Below are experts of layer 2 (counted from 0) of a mixture-of-experts language model. Rows are named gate (a neuron's input weights, with its number), up (a neuron's input weights, with its number), down (a neuron's output weights, with its number) and show model dimensions 320-383. Each number is 200 + 30 x the weight over its row's rms, rounded and kept within 0 to 999.
Before each expert's rows: "mostly gets" lists some tokens that are sent to it at least half of the time. This comes from a sample of Wikipedia text that the model never trained on.

# expert 15
mostly gets: " University", " National", " College", " Location", " Liberal", " Arts"
gate3,203,248,146,231,169,213,192,188,126,214,115,202,204,255,192,229,240,196,233,202,162,229,191,195,148,229,208,225,202,231,207,244,181,157,152,202,194,158,167,279,179,212,266,146,186,212,242,217,221,182,180,166,158,257,189,188,206,175,251,200,220,187,146,221
up3,252,175,232,220,192,238,202,192,206,169,205,247,209,159,181,204,159,262,180,179,197,204,178,217,206,195,228,143,197,174,236,266,168,261,217,195,242,223,148,166,224,193,171,229,248,218,209,208,160,207,200,209,211,159,146,182,242,173,213,226,249,168,236,199
down3,233,243,200,169,118,199,183,212,186,185,196,218,202,190,197,177,211,189,197,235,201,178,213,239,172,199,182,267,165,190,207,143,165,224,172,171,281,207,201,243,215,182,231,232,179,229,231,194,180,240,202,188,177,214,221,218,188,244,199,252,258,187,240,161
gate4,200,158,194,222,189,192,185,185,192,184,238,218,105,158,210,185,193,142,198,207,166,216,191,261,149,167,148,198,238,196,215,186,180,215,165,197,164,189,195,225,212,172,189,241,185,202,193,221,212,228,223,184,232,155,222,206,210,177,202,142,179,212,204,198
up4,194,180,215,192,219,186,234,216,207,219,184,217,222,212,191,162,199,200,203,180,219,218,243,170,178,202,202,195,135,189,146,218,201,192,162,245,193,214,247,200,188,166,236,227,165,269,176,166,232,185,162,181,189,201,175,212,142,170,190,241,232,141,219,183
down4,192,204,165,227,175,178,217,193,193,252,145,231,228,215,199,233,217,212,209,168,163,183,241,176,149,235,216,245,200,203,213,196,204,232,191,178,179,231,248,157,263,201,227,230,193,155,161,156,180,187,164,207,189,239,230,223,175,212,248,219,226,189,170,196
gate5,163,217,246,219,179,193,219,207,174,205,223,222,231,137,199,169,214,180,203,152,164,222,222,180,170,198,187,257,188,216,174,206,230,209,205,246,144,211,252,208,208,190,261,167,197,238,195,205,197,217,200,180,171,272,224,192,154,234,185,226,284,245,222,174
up5,229,192,222,188,165,166,191,159,249,193,212,195,164,229,207,216,206,220,192,224,205,149,187,239,219,203,195,202,155,225,216,220,217,218,164,217,206,209,208,210,232,210,222,184,127,228,225,228,166,176,244,186,140,223,208,184,145,155,205,213,215,284,175,223
down5,173,197,278,175,190,207,225,183,175,169,261,190,214,194,220,193,226,219,207,211,205,187,161,169,240,143,151,169,228,241,178,215,233,227,235,186,204,247,190,164,190,170,174,188,202,184,203,154,214,220,192,178,169,165,197,187,192,260,192,224,220,185,216,235
gate6,200,211,159,254,206,165,257,209,150,254,232,132,217,207,212,166,218,234,194,244,185,212,179,188,195,188,175,157,160,208,210,226,200,193,223,279,200,158,233,195,239,171,221,170,202,231,193,159,139,221,168,135,181,197,230,220,160,202,227,208,240,193,153,206
up6,169,192,189,275,179,203,250,222,202,252,170,164,235,187,206,165,176,296,205,194,220,155,149,205,208,189,173,122,142,218,215,206,269,196,215,203,166,162,167,265,254,165,231,219,181,205,195,197,119,231,179,209,196,210,205,200,177,214,243,188,223,200,178,220
down6,164,201,149,275,239,155,183,150,203,212,215,240,189,211,184,219,266,160,240,135,206,218,197,255,170,248,220,191,195,171,250,245,192,217,187,196,212,164,229,253,133,238,240,186,230,178,183,195,162,255,238,195,160,238,181,189,152,232,201,165,204,237,215,198
gate7,222,240,200,196,207,167,182,215,226,228,263,215,170,259,194,207,163,189,170,169,194,239,173,165,194,208,160,212,166,168,125,190,191,223,189,246,191,176,172,185,152,161,161,185,157,263,176,220,193,186,257,195,236,229,171,190,277,193,218,194,232,192,186,139
up7,188,166,195,166,82,182,201,166,208,196,152,239,193,198,161,247,215,192,212,198,185,182,214,181,218,146,265,169,248,194,209,213,228,207,236,220,218,171,202,202,233,208,212,214,204,207,208,200,201,205,131,199,150,214,198,198,168,176,234,224,146,192,193,210
down7,209,225,230,205,194,196,209,226,186,197,205,178,164,219,256,226,213,178,183,221,231,178,129,172,200,226,178,238,175,211,208,169,216,161,262,241,186,217,252,180,233,220,245,177,204,201,165,218,206,175,213,220,166,242,152,260,220,217,208,180,218,241,170,182
gate8,167,235,211,215,190,247,186,221,197,192,218,228,189,210,182,207,217,198,197,209,196,249,205,208,117,210,141,207,171,184,202,166,186,201,197,207,225,192,161,179,205,180,198,187,133,242,233,187,206,170,207,238,208,208,192,220,235,189,216,229,257,224,137,202
up8,193,146,208,177,226,196,212,191,186,178,206,152,206,181,183,195,140,191,220,191,190,182,199,222,248,195,225,191,230,193,221,214,140,224,219,185,184,207,262,240,215,204,224,232,225,159,162,216,210,236,175,205,200,179,211,190,175,209,166,174,193,174,206,178
down8,219,213,164,162,211,185,230,181,194,219,214,177,204,224,170,221,203,274,236,170,209,233,212,215,166,208,194,194,177,215,232,173,233,200,145,144,205,234,215,252,219,162,218,151,195,182,205,180,193,178,222,190,199,206,189,193,229,196,234,233,158,161,199,250
gate9,196,171,168,235,232,154,250,171,204,186,189,181,168,206,162,184,220,188,151,203,205,191,140,167,172,162,210,202,196,179,234,226,171,190,181,161,234,197,212,194,249,183,193,240,208,177,245,182,217,242,199,197,226,210,205,203,188,225,189,203,216,240,186,185
up9,202,203,185,197,192,222,202,259,193,170,180,227,234,198,212,204,163,265,213,170,198,186,208,208,187,200,197,173,245,182,212,188,167,159,210,190,204,230,197,178,201,249,273,183,258,183,168,183,155,193,206,216,230,196,192,207,222,219,209,198,168,237,215,202
down9,140,112,178,229,190,176,212,178,202,265,183,202,234,183,186,192,216,187,127,225,226,184,206,195,184,195,217,190,209,238,174,183,182,212,209,217,202,232,198,238,184,167,202,164,207,169,171,172,229,186,176,247,182,216,190,181,219,225,177,220,222,180,229,244
gate10,201,234,215,188,212,188,245,200,132,212,189,242,237,176,203,179,224,250,196,215,248,211,228,159,200,180,214,245,244,204,204,196,184,208,176,194,186,255,190,204,151,178,154,161,208,162,252,223,225,200,187,220,169,156,196,159,171,234,219,181,212,174,168,196
up10,215,221,236,207,242,158,209,223,217,175,261,137,228,217,237,256,164,212,218,143,228,203,169,198,208,201,216,163,171,201,233,210,111,229,239,186,197,277,142,176,198,194,204,232,203,163,219,201,219,210,211,197,214,235,178,195,196,234,211,219,239,195,150,234
down10,174,183,180,201,206,185,210,205,205,205,274,175,214,270,199,260,237,225,210,203,191,176,181,220,212,235,217,127,180,223,197,126,229,169,197,185,175,190,221,191,180,156,156,206,190,218,209,168,207,229,218,168,164,176,185,217,266,186,180,196,244,188,237,151
gate11,189,237,173,211,215,233,164,168,186,190,236,170,129,279,273,190,142,187,204,162,205,195,199,199,205,204,173,169,138,153,151,167,261,210,190,193,202,168,198,184,167,237,222,227,190,154,191,236,203,245,208,197,200,199,220,213,236,168,172,214,215,219,257,181
up11,207,179,217,217,182,233,237,213,173,218,167,252,190,210,219,169,224,143,160,198,228,198,234,205,212,176,200,214,230,178,158,214,213,225,189,224,194,170,175,212,176,192,222,219,213,194,204,103,238,172,199,182,209,177,269,197,188,217,164,220,230,217,225,191
down11,188,190,169,237,201,230,188,202,227,211,139,193,205,199,178,251,216,224,196,201,238,132,174,202,206,263,172,170,196,228,178,191,223,233,190,194,202,201,180,192,174,143,217,178,226,165,183,225,147,201,172,176,266,260,195,186,183,209,199,200,180,202,161,178
gate12,198,219,219,199,201,197,203,209,269,248,189,236,255,219,119,225,230,207,214,225,171,249,187,176,166,228,180,212,204,265,250,202,242,244,141,184,245,198,209,210,196,205,222,159,176,176,140,226,160,224,201,160,226,244,204,192,239,199,185,205,147,201,202,121
up12,196,213,155,241,185,206,165,211,217,257,162,249,239,165,290,224,216,226,224,197,260,192,161,209,189,179,205,172,194,157,184,217,197,234,201,183,221,223,218,161,234,194,210,236,228,206,244,256,193,158,222,169,227,159,202,226,221,208,183,139,179,212,155,206
down12,237,170,137,227,216,165,201,219,187,173,189,202,154,223,230,193,203,172,190,195,187,193,198,181,239,206,171,219,211,140,226,237,193,235,160,202,207,194,187,223,239,200,230,192,245,178,173,225,212,176,275,228,235,204,225,161,226,240,193,177,235,160,120,183
gate13,170,237,226,219,222,175,217,221,197,256,216,209,207,243,206,234,165,133,194,170,165,223,239,190,191,199,157,186,172,208,202,208,197,219,248,193,221,167,232,215,209,229,193,168,204,260,199,232,190,194,207,181,185,176,186,207,173,212,217,181,192,242,250,209
up13,225,156,217,199,224,223,200,230,182,249,204,167,155,208,184,181,170,150,210,176,230,209,260,186,178,207,196,218,217,186,202,174,207,201,227,249,182,186,205,212,208,169,179,172,176,213,212,196,172,163,169,171,196,240,238,203,193,195,229,198,188,213,163,174
down13,182,188,218,181,218,189,216,225,234,227,220,217,221,243,198,220,211,230,193,201,275,197,225,227,208,247,234,202,194,273,214,241,181,234,196,127,187,162,232,197,187,185,255,201,228,173,152,157,128,243,260,200,205,219,204,185,197,240,193,254,253,178,223,268
gate14,181,196,249,172,236,200,200,166,261,139,188,242,222,226,205,162,203,220,203,225,182,261,216,177,147,191,268,236,153,205,180,206,217,185,171,203,211,199,218,141,179,234,200,257,127,220,214,192,209,195,233,217,157,166,180,183,188,214,206,187,213,220,216,221
up14,201,207,169,167,185,185,176,223,165,177,169,170,178,199,221,150,220,197,153,184,232,214,213,177,214,184,211,240,173,215,206,178,180,176,160,232,139,143,243,119,167,149,181,204,198,167,201,192,215,246,219,193,239,245,204,224,213,214,222,200,167,184,212,227
down14,208,145,204,220,192,270,244,217,203,237,219,171,187,266,196,154,212,195,191,170,238,215,210,132,232,211,162,171,156,192,232,199,160,173,191,163,240,183,247,188,176,176,190,173,191,168,191,211,215,193,210,245,149,144,218,233,200,229,204,160,242,198,161,230
gate15,191,269,216,219,169,226,201,177,216,229,172,228,258,206,201,176,227,214,161,142,186,171,196,194,168,168,248,219,192,177,208,171,192,259,228,164,183,280,184,214,114,235,241,172,192,156,160,242,241,234,223,245,229,235,156,236,205,244,173,199,184,170,246,196
up15,207,167,172,209,195,259,180,125,189,206,170,180,209,185,193,191,126,248,196,213,215,210,179,175,190,180,241,193,191,140,194,204,165,180,242,121,241,224,180,185,235,172,165,239,158,205,200,251,233,209,200,223,225,171,159,194,170,205,157,198,175,187,214,250
down15,237,213,202,233,205,197,211,221,217,178,140,195,235,211,205,167,147,210,183,162,187,234,171,186,206,223,235,217,207,213,228,158,201,177,151,222,209,157,177,198,199,212,180,216,179,213,202,226,175,225,201,231,145,227,217,183,207,205,220,197,186,201,162,181
gate16,274,219,207,200,170,244,210,177,158,179,171,255,233,163,150,113,186,202,245,193,221,241,181,129,222,158,211,204,188,232,190,253,202,213,218,167,220,210,280,231,204,207,221,216,199,210,216,196,155,200,199,211,189,159,178,199,217,189,209,230,199,249,210,179
up16,148,221,183,233,218,157,212,223,194,192,164,177,205,226,247,255,172,169,167,249,191,149,207,238,155,230,223,207,212,207,185,148,170,239,198,153,186,165,193,174,253,181,174,213,265,150,150,203,237,199,234,239,203,246,154,189,185,218,182,241,227,224,201,232
down16,169,179,200,149,176,253,202,203,236,251,264,241,176,237,166,245,163,189,210,165,196,218,194,116,203,232,222,202,175,221,252,254,213,176,238,238,188,177,246,196,245,230,209,192,202,234,219,194,254,194,255,232,167,195,180,212,193,200,199,202,186,212,149,186
gate17,217,231,205,260,194,209,164,204,181,203,163,212,232,154,172,230,218,289,223,161,197,165,219,215,167,211,180,202,216,182,262,206,223,270,175,219,205,260,141,198,192,174,164,247,196,198,244,174,240,192,211,187,203,170,150,236,194,209,245,201,211,166,178,213
up17,122,233,211,209,210,228,174,209,223,181,154,221,159,193,180,188,166,177,205,211,170,222,204,212,248,200,182,218,182,216,142,182,229,184,135,193,162,205,211,214,171,234,254,187,210,182,152,186,154,247,193,196,203,215,218,198,195,260,171,159,194,166,183,218
down17,235,111,196,223,191,188,223,220,193,241,146,232,148,165,190,171,179,142,208,147,215,178,212,182,224,189,282,232,218,207,223,254,191,217,230,210,191,199,196,195,209,214,198,163,203,217,164,211,177,144,216,158,241,218,239,195,181,221,236,198,177,201,207,179
gate18,194,203,249,153,223,170,212,213,195,181,189,167,220,186,220,157,185,241,193,218,213,212,207,188,187,215,171,241,183,139,140,164,160,201,233,227,169,178,179,156,170,210,181,215,206,239,229,200,161,171,186,214,208,244,168,175,214,202,169,210,190,131,169,185
up18,206,143,253,156,157,216,169,219,200,242,205,194,171,209,239,197,196,214,171,165,260,222,212,171,218,184,194,143,136,145,190,225,216,139,134,217,222,248,182,191,216,189,170,239,182,163,238,213,238,180,231,173,193,169,210,191,140,203,193,224,158,123,159,192
down18,211,171,194,190,182,198,266,184,209,161,247,204,223,233,187,205,225,187,216,162,184,200,224,208,154,153,229,205,231,156,199,251,196,220,164,237,189,223,198,260,117,203,235,252,226,142,199,179,224,235,228,158,218,200,199,198,184,273,148,219,228,210,184,179
gate19,232,217,172,210,183,224,249,221,173,261,154,192,149,171,146,197,228,185,172,212,203,216,199,196,197,201,218,229,186,237,203,194,215,200,220,216,206,217,199,170,242,207,262,166,170,213,200,174,184,174,254,160,173,239,199,194,215,210,144,224,235,234,168,196
up19,186,166,216,190,295,187,149,180,94,221,231,227,214,165,217,160,199,230,183,184,190,180,194,189,213,215,176,169,156,172,240,177,217,228,208,228,217,180,193,192,176,200,208,213,221,208,185,168,216,231,200,250,219,217,220,182,202,219,238,165,228,195,204,161
down19,197,195,228,186,231,193,209,201,208,234,184,224,221,201,204,249,221,252,236,155,192,194,207,222,186,204,167,206,172,229,152,203,235,204,152,170,199,183,226,208,231,200,207,165,152,219,219,205,187,265,223,196,243,195,175,167,221,215,233,196,204,223,170,201
gate20,208,170,144,197,192,202,184,215,171,195,225,238,212,250,188,193,189,182,201,182,187,169,145,207,204,197,217,248,236,243,267,195,244,221,221,183,236,205,142,203,184,214,221,200,250,173,185,171,221,186,187,242,182,212,181,199,155,232,236,179,218,165,211,178
up20,216,184,175,185,250,201,255,218,167,195,182,188,223,241,244,220,156,217,184,199,208,173,174,150,209,226,193,155,118,206,257,214,223,232,222,188,188,167,151,169,182,217,203,162,161,174,175,229,205,225,202,176,208,252,181,225,194,201,242,259,212,172,274,216
down20,216,220,176,208,212,196,204,182,212,163,175,219,142,236,231,176,206,217,218,209,172,256,216,167,238,140,222,200,226,158,219,179,175,219,275,230,169,146,208,182,178,187,186,191,197,206,236,212,249,179,192,182,176,245,223,182,174,199,205,201,161,178,271,125
gate21,149,217,202,228,173,217,157,214,162,216,177,216,134,143,223,212,202,195,216,263,157,208,176,174,183,165,220,257,189,214,178,181,168,214,221,219,188,169,176,183,236,213,165,274,191,129,191,178,190,195,181,194,139,155,192,216,212,223,198,206,216,175,199,172
up21,166,228,222,253,233,183,220,179,210,249,175,177,189,280,193,259,148,131,175,172,146,232,244,169,165,224,236,181,174,196,205,205,233,175,206,154,219,229,172,197,219,196,212,238,228,172,216,182,207,199,170,235,197,194,197,216,206,135,189,233,225,194,260,200
down21,123,219,201,241,157,144,197,187,154,179,195,186,183,163,189,177,252,262,175,193,166,218,165,203,176,223,148,198,166,231,163,166,158,178,191,183,262,248,185,192,208,204,195,175,245,215,187,144,232,235,170,192,199,171,172,187,216,196,215,159,125,213,252,197
gate22,175,172,210,235,183,199,228,133,206,214,231,156,154,195,141,191,179,220,216,145,197,191,181,161,181,235,171,178,224,230,224,220,258,185,158,158,221,183,190,167,169,204,259,179,185,269,189,194,222,208,160,212,191,205,147,222,192,188,217,206,191,196,162,192
up22,187,140,168,211,144,215,180,172,205,225,204,235,188,185,130,152,208,237,116,234,190,178,199,200,133,236,198,189,226,220,214,165,253,160,227,198,212,251,182,224,187,203,230,184,166,199,190,199,200,186,156,253,180,189,199,188,253,204,241,200,223,200,238,186
down22,197,210,204,181,224,184,237,199,187,246,215,198,247,215,183,197,193,277,215,231,133,176,173,235,218,209,165,144,187,229,286,212,174,182,200,258,229,198,181,199,238,237,249,163,213,200,194,215,197,169,210,204,222,186,209,223,207,176,180,162,246,182,209,232
gate23,194,211,184,201,163,200,196,195,151,205,192,205,185,260,219,179,202,171,211,177,193,190,167,181,213,163,195,195,141,188,217,235,261,209,200,202,206,248,209,178,166,147,186,198,156,247,160,231,178,241,189,245,217,226,193,251,181,218,232,181,163,221,175,214
up23,219,167,176,188,221,172,192,176,236,208,252,200,215,134,163,214,218,209,212,209,222,210,210,241,171,237,233,181,255,213,205,212,146,181,211,179,190,146,202,237,194,220,170,211,270,203,220,179,227,153,173,156,174,196,141,196,213,175,197,211,211,179,239,182
down23,168,173,150,89,192,195,194,171,176,166,204,193,188,177,210,200,209,232,213,241,197,209,185,199,184,227,191,184,198,226,199,170,140,171,155,212,195,169,248,197,184,207,227,202,224,205,197,173,208,203,199,176,245,175,160,220,185,207,162,223,183,169,212,229
gate24,148,244,247,196,187,211,241,207,172,179,204,202,182,217,226,185,277,212,146,244,222,143,232,116,214,160,195,236,178,194,219,192,220,187,216,241,247,216,196,241,196,226,241,210,152,235,185,219,225,194,214,275,196,260,236,189,199,228,271,188,171,190,230,171
up24,202,192,171,205,185,216,197,190,253,223,190,243,183,221,206,197,195,146,231,172,204,231,217,218,200,252,238,203,181,171,172,207,186,178,240,182,216,124,203,174,182,168,216,188,167,208,121,197,234,212,241,164,159,140,217,214,212,156,175,228,282,214,218,175
down24,209,242,178,221,202,209,198,213,193,192,218,221,224,211,206,233,215,197,184,219,187,201,218,197,175,260,199,174,226,158,190,202,178,193,170,187,175,199,203,207,172,141,194,213,259,182,281,186,207,231,256,166,202,226,172,186,182,176,178,227,223,165,175,213
gate25,196,206,138,183,191,179,220,220,221,219,180,202,194,213,151,201,184,166,206,120,198,196,196,175,227,202,221,163,162,242,237,171,188,211,210,244,169,203,211,234,213,246,214,141,222,163,236,219,219,177,180,182,182,174,241,173,185,183,194,247,105,262,253,183
up25,153,196,188,196,257,191,186,182,220,159,196,197,194,238,233,234,140,204,229,254,258,145,199,201,233,223,125,197,192,178,222,215,183,184,215,173,194,200,233,170,202,124,240,197,190,189,190,151,214,186,174,193,212,199,181,207,160,207,200,177,214,173,199,266
down25,190,205,220,222,202,235,205,206,161,120,225,189,202,208,207,201,100,182,187,226,226,195,216,199,185,167,220,194,210,174,211,207,208,175,194,205,215,187,213,142,226,131,180,210,197,219,219,154,231,241,204,236,180,283,188,219,179,145,210,195,192,185,242,231
gate26,220,169,174,158,210,222,223,229,197,186,172,193,243,247,170,209,179,218,167,198,232,236,217,191,197,155,174,226,167,206,215,203,187,185,177,228,163,214,204,174,201,237,180,176,176,169,200,204,212,169,193,224,212,149,149,204,221,174,239,246,216,207,218,190
up26,194,187,200,188,194,219,188,208,142,237,225,261,223,149,191,157,245,169,209,175,232,193,166,235,179,193,214,173,186,227,148,227,197,198,170,192,197,195,188,176,225,253,226,270,208,247,226,166,168,209,178,191,151,236,227,192,206,188,115,162,192,202,154,182
down26,177,228,247,222,171,183,287,177,150,194,187,235,251,206,204,186,206,230,194,200,211,196,180,219,173,198,173,238,236,219,230,178,197,193,142,248,234,241,210,212,198,232,240,247,190,216,227,206,186,211,184,175,193,148,172,259,186,260,251,192,206,228,254,216
gate27,183,221,212,161,260,249,199,224,164,193,242,204,236,214,223,212,218,179,204,179,196,247,200,156,161,214,223,238,198,197,206,182,192,157,223,191,178,208,194,211,186,210,185,185,209,222,132,190,171,195,224,202,215,256,250,197,238,162,188,174,190,206,166,154
up27,176,219,213,226,187,197,212,236,193,194,161,198,264,213,226,136,223,225,190,220,216,214,167,199,258,164,173,166,162,182,191,196,120,173,218,170,215,205,234,218,232,215,199,219,260,192,250,194,189,214,218,232,180,218,159,169,163,192,227,163,182,201,173,246
down27,259,175,213,238,205,158,218,185,210,160,260,237,142,202,197,193,173,208,204,167,146,240,184,175,186,161,212,182,176,200,242,218,185,200,208,181,147,184,226,176,204,224,158,245,178,192,214,206,204,271,196,205,186,190,203,165,231,188,211,176,166,211,189,158
gate28,214,161,188,186,157,189,236,244,214,164,184,145,166,230,221,205,224,169,180,239,245,197,206,167,234,197,214,166,164,218,211,262,213,197,243,156,232,278,218,187,187,218,170,190,216,192,204,211,188,234,212,216,209,168,208,200,122,210,168,222,245,175,226,181
up28,190,248,153,221,234,203,192,169,219,196,195,222,212,136,216,165,161,208,209,90,222,211,203,219,159,188,238,183,167,174,241,227,155,223,231,233,199,226,225,224,204,185,202,231,188,167,194,215,201,200,200,211,175,227,209,192,220,217,196,216,180,212,205,245
down28,161,207,202,198,167,245,150,224,206,242,184,244,238,263,211,245,213,197,218,166,243,199,215,163,141,153,196,222,203,203,235,226,219,275,273,296,150,233,201,247,196,191,216,188,144,197,223,145,195,197,195,192,166,194,197,187,217,198,206,167,186,197,193,178
gate29,260,187,166,191,201,177,257,223,190,210,179,192,240,257,261,189,196,190,202,243,260,153,204,197,225,199,180,156,162,183,208,183,151,245,210,212,188,194,211,163,150,223,208,178,161,228,204,178,224,184,205,253,195,170,216,209,158,199,241,229,201,226,242,224
up29,170,193,190,209,228,175,199,217,158,199,213,211,142,181,158,231,279,205,247,231,205,196,175,222,257,180,201,159,231,231,237,136,222,232,167,231,209,178,178,216,183,253,182,215,195,221,198,212,203,207,230,191,177,183,175,199,190,162,169,168,226,260,201,210
down29,192,191,222,193,225,212,199,150,151,202,195,161,233,181,122,234,196,250,191,202,180,183,180,167,214,184,183,196,233,208,274,278,259,190,230,205,246,210,218,150,190,216,226,212,184,240,229,203,164,150,153,195,242,249,187,200,242,228,251,172,174,173,232,196
gate30,221,213,182,255,206,200,201,231,196,184,181,197,193,222,168,201,222,190,201,184,206,178,180,177,242,198,159,223,250,196,208,167,187,234,180,197,218,173,179,194,221,149,241,239,165,239,211,249,180,239,168,181,216,226,176,258,137,244,198,214,260,126,198,246
up30,176,172,205,250,222,191,221,238,171,257,155,214,236,228,162,189,244,208,198,123,203,212,170,155,235,194,194,210,210,207,170,157,184,176,217,211,199,136,183,209,179,158,227,196,188,196,200,241,166,210,238,213,163,199,188,224,158,262,236,193,227,156,215,220
down30,235,184,204,206,210,188,163,234,260,205,199,222,191,223,160,201,202,219,158,201,192,228,219,230,215,193,144,156,230,199,154,184,142,154,153,181,246,149,186,214,176,200,185,145,233,150,248,177,174,123,241,177,153,196,222,222,125,222,228,178,235,217,222,201
gate31,188,159,228,211,247,177,182,193,194,189,237,260,164,177,176,211,163,240,238,216,218,225,175,237,198,200,188,190,179,136,186,198,296,215,155,176,176,181,241,224,214,171,235,184,218,270,229,185,185,179,159,240,217,220,163,181,193,231,137,205,187,233,215,155
up31,137,224,219,203,174,192,196,201,240,207,171,246,206,197,235,212,136,170,168,155,169,212,142,160,193,217,234,194,200,236,175,232,214,251,242,198,205,181,197,209,146,184,212,161,182,201,193,213,219,234,206,224,192,217,197,258,230,197,232,231,233,218,267,212
down31,183,217,195,154,215,198,245,171,206,238,175,133,241,214,237,210,195,210,162,194,207,183,215,248,185,175,182,187,225,239,159,246,172,167,162,194,173,203,214,226,226,164,230,213,191,225,148,170,173,170,157,197,204,202,210,242,195,161,254,223,151,186,257,196
gate32,189,237,197,177,213,225,158,213,234,169,201,218,212,200,190,188,227,200,187,147,262,241,204,166,230,190,208,96,193,222,220,229,259,224,222,294,180,195,156,214,212,204,258,193,187,216,202,208,178,184,149,168,226,214,189,238,198,167,202,230,180,220,106,200
up32,181,164,197,199,179,125,216,185,136,202,152,185,164,190,159,205,171,196,206,207,169,196,135,232,245,237,233,245,195,180,198,188,167,194,202,127,176,228,272,158,160,253,213,233,213,158,212,188,184,220,205,203,185,189,205,201,199,224,172,158,144,207,179,175
down32,242,201,261,186,187,163,195,169,183,187,201,195,212,206,170,164,228,243,215,138,193,190,233,156,213,207,187,236,240,201,258,215,178,215,177,178,167,179,193,262,184,168,156,185,192,188,149,233,121,208,210,181,168,183,222,212,195,298,167,219,228,203,173,287
gate33,175,176,247,233,171,192,222,175,207,173,279,176,233,213,231,198,217,195,181,177,161,157,218,216,191,152,203,211,219,233,211,167,221,190,197,182,170,228,185,248,192,269,218,219,195,174,216,229,168,219,215,196,188,179,221,248,215,229,227,167,209,159,156,168
up33,154,178,232,195,222,199,213,193,166,173,206,239,161,168,215,186,188,208,222,184,186,215,182,170,170,157,176,228,194,136,174,215,199,198,171,178,224,159,255,227,210,199,158,184,158,159,164,182,225,225,195,239,242,191,186,196,244,217,243,176,252,172,212,172
down33,156,193,204,266,191,224,233,153,218,156,220,206,196,166,164,187,206,145,179,174,199,191,161,201,206,195,169,239,155,218,181,225,201,186,173,180,187,206,206,143,170,199,206,171,167,162,175,202,236,263,214,228,266,244,210,195,227,213,243,176,185,149,223,198
gate34,190,204,202,215,164,171,180,188,177,177,263,197,222,272,236,184,174,230,164,160,196,207,187,217,200,122,225,223,232,202,205,197,195,234,207,208,218,233,165,216,194,187,182,274,225,157,201,202,210,170,223,210,192,229,196,240,148,167,224,197,235,268,178,182
up34,232,171,208,217,250,148,200,165,190,216,178,192,217,244,186,202,232,208,169,183,214,209,199,226,197,207,211,196,161,245,197,210,217,186,167,173,206,207,189,196,233,199,186,180,246,259,196,215,199,237,159,203,219,170,150,224,156,168,186,215,202,141,174,210
down34,235,188,187,194,212,182,219,226,212,238,206,217,223,225,183,156,211,224,175,225,176,197,242,168,157,191,215,235,212,251,197,199,194,259,202,179,244,160,180,200,222,236,206,152,225,215,199,213,171,199,157,146,194,177,210,158,210,204,190,230,207,161,197,208
gate35,183,226,180,209,210,204,214,281,215,176,250,172,221,166,172,228,152,188,214,151,188,212,198,213,211,212,232,202,209,241,177,159,207,216,180,148,166,240,213,249,161,234,216,184,189,219,265,218,240,203,236,198,213,172,176,208,236,177,141,182,170,244,121,244
up35,227,209,207,212,205,235,181,169,152,209,181,175,176,211,197,200,242,228,215,229,228,166,166,173,161,156,174,146,218,169,182,230,151,180,223,237,216,167,146,207,180,213,193,206,201,211,208,161,170,212,175,216,218,208,234,203,203,218,249,243,221,204,236,192
down35,186,225,179,208,219,207,156,180,198,125,197,158,178,229,289,225,159,182,219,221,260,210,236,237,183,135,263,185,171,174,236,187,212,236,197,155,228,149,188,218,162,225,183,239,249,216,123,237,184,192,242,187,203,238,193,175,192,150,171,177,204,234,145,201
gate36,174,278,181,209,214,198,167,232,221,161,224,237,216,187,263,146,246,209,178,178,164,181,225,168,270,144,194,210,226,169,236,213,201,166,191,202,206,196,172,200,190,189,205,220,156,179,182,178,235,227,204,199,237,259,177,203,221,247,185,190,151,196,172,248
up36,207,202,131,189,239,198,223,237,178,230,183,175,190,188,209,203,200,175,201,159,162,214,236,181,231,207,146,166,165,272,238,213,214,232,199,239,193,220,260,146,215,200,204,224,231,178,191,164,188,195,208,168,206,200,128,169,214,160,188,190,187,208,214,221
down36,155,241,160,195,193,193,194,219,161,196,202,197,122,218,183,215,192,243,174,209,172,207,223,187,228,182,141,271,173,226,253,159,189,222,205,198,228,216,197,215,212,156,174,204,207,205,224,162,206,181,196,167,240,194,266,228,242,173,187,141,171,204,224,227
gate37,144,169,166,262,206,222,195,200,224,181,236,224,187,212,216,158,213,178,212,210,220,219,206,213,157,181,227,256,196,178,238,166,241,257,154,183,241,210,179,223,156,186,201,184,218,181,229,220,240,181,217,151,193,139,207,212,201,237,207,158,285,216,204,170
up37,220,221,175,213,221,179,269,247,191,233,236,197,210,262,211,183,187,164,201,200,235,169,185,148,210,136,209,199,219,190,251,190,232,224,225,180,222,232,232,213,220,186,266,231,185,139,214,249,148,186,244,157,177,177,212,228,135,212,163,136,235,150,219,187
down37,169,146,168,251,212,218,210,175,204,136,225,163,120,179,169,150,211,180,202,216,216,258,212,264,237,230,186,180,250,201,236,202,254,240,203,223,236,253,237,190,165,152,190,221,207,210,227,167,183,217,160,181,268,163,206,202,165,182,220,229,166,207,188,206
gate38,229,225,163,238,152,169,205,169,162,192,170,210,200,158,183,139,220,248,227,227,172,189,269,248,218,174,239,240,246,172,168,207,190,177,215,231,172,140,222,250,170,172,218,281,185,210,157,182,205,194,234,176,222,174,159,162,227,246,228,237,177,184,193,195
up38,196,269,169,204,178,153,211,146,189,228,176,205,207,219,231,232,216,216,244,151,179,191,265,268,194,206,189,254,192,156,199,119,165,179,201,242,188,199,160,251,203,105,210,206,209,155,199,204,227,195,218,225,221,216,172,199,202,193,233,209,155,167,202,224
down38,163,182,212,165,244,248,178,175,156,198,203,247,174,199,187,214,181,202,176,150,230,202,165,175,232,192,187,197,184,242,239,186,178,195,204,190,184,214,210,179,208,243,192,194,192,206,229,212,179,238,201,182,214,207,192,209,237,232,244,227,153,180,223,176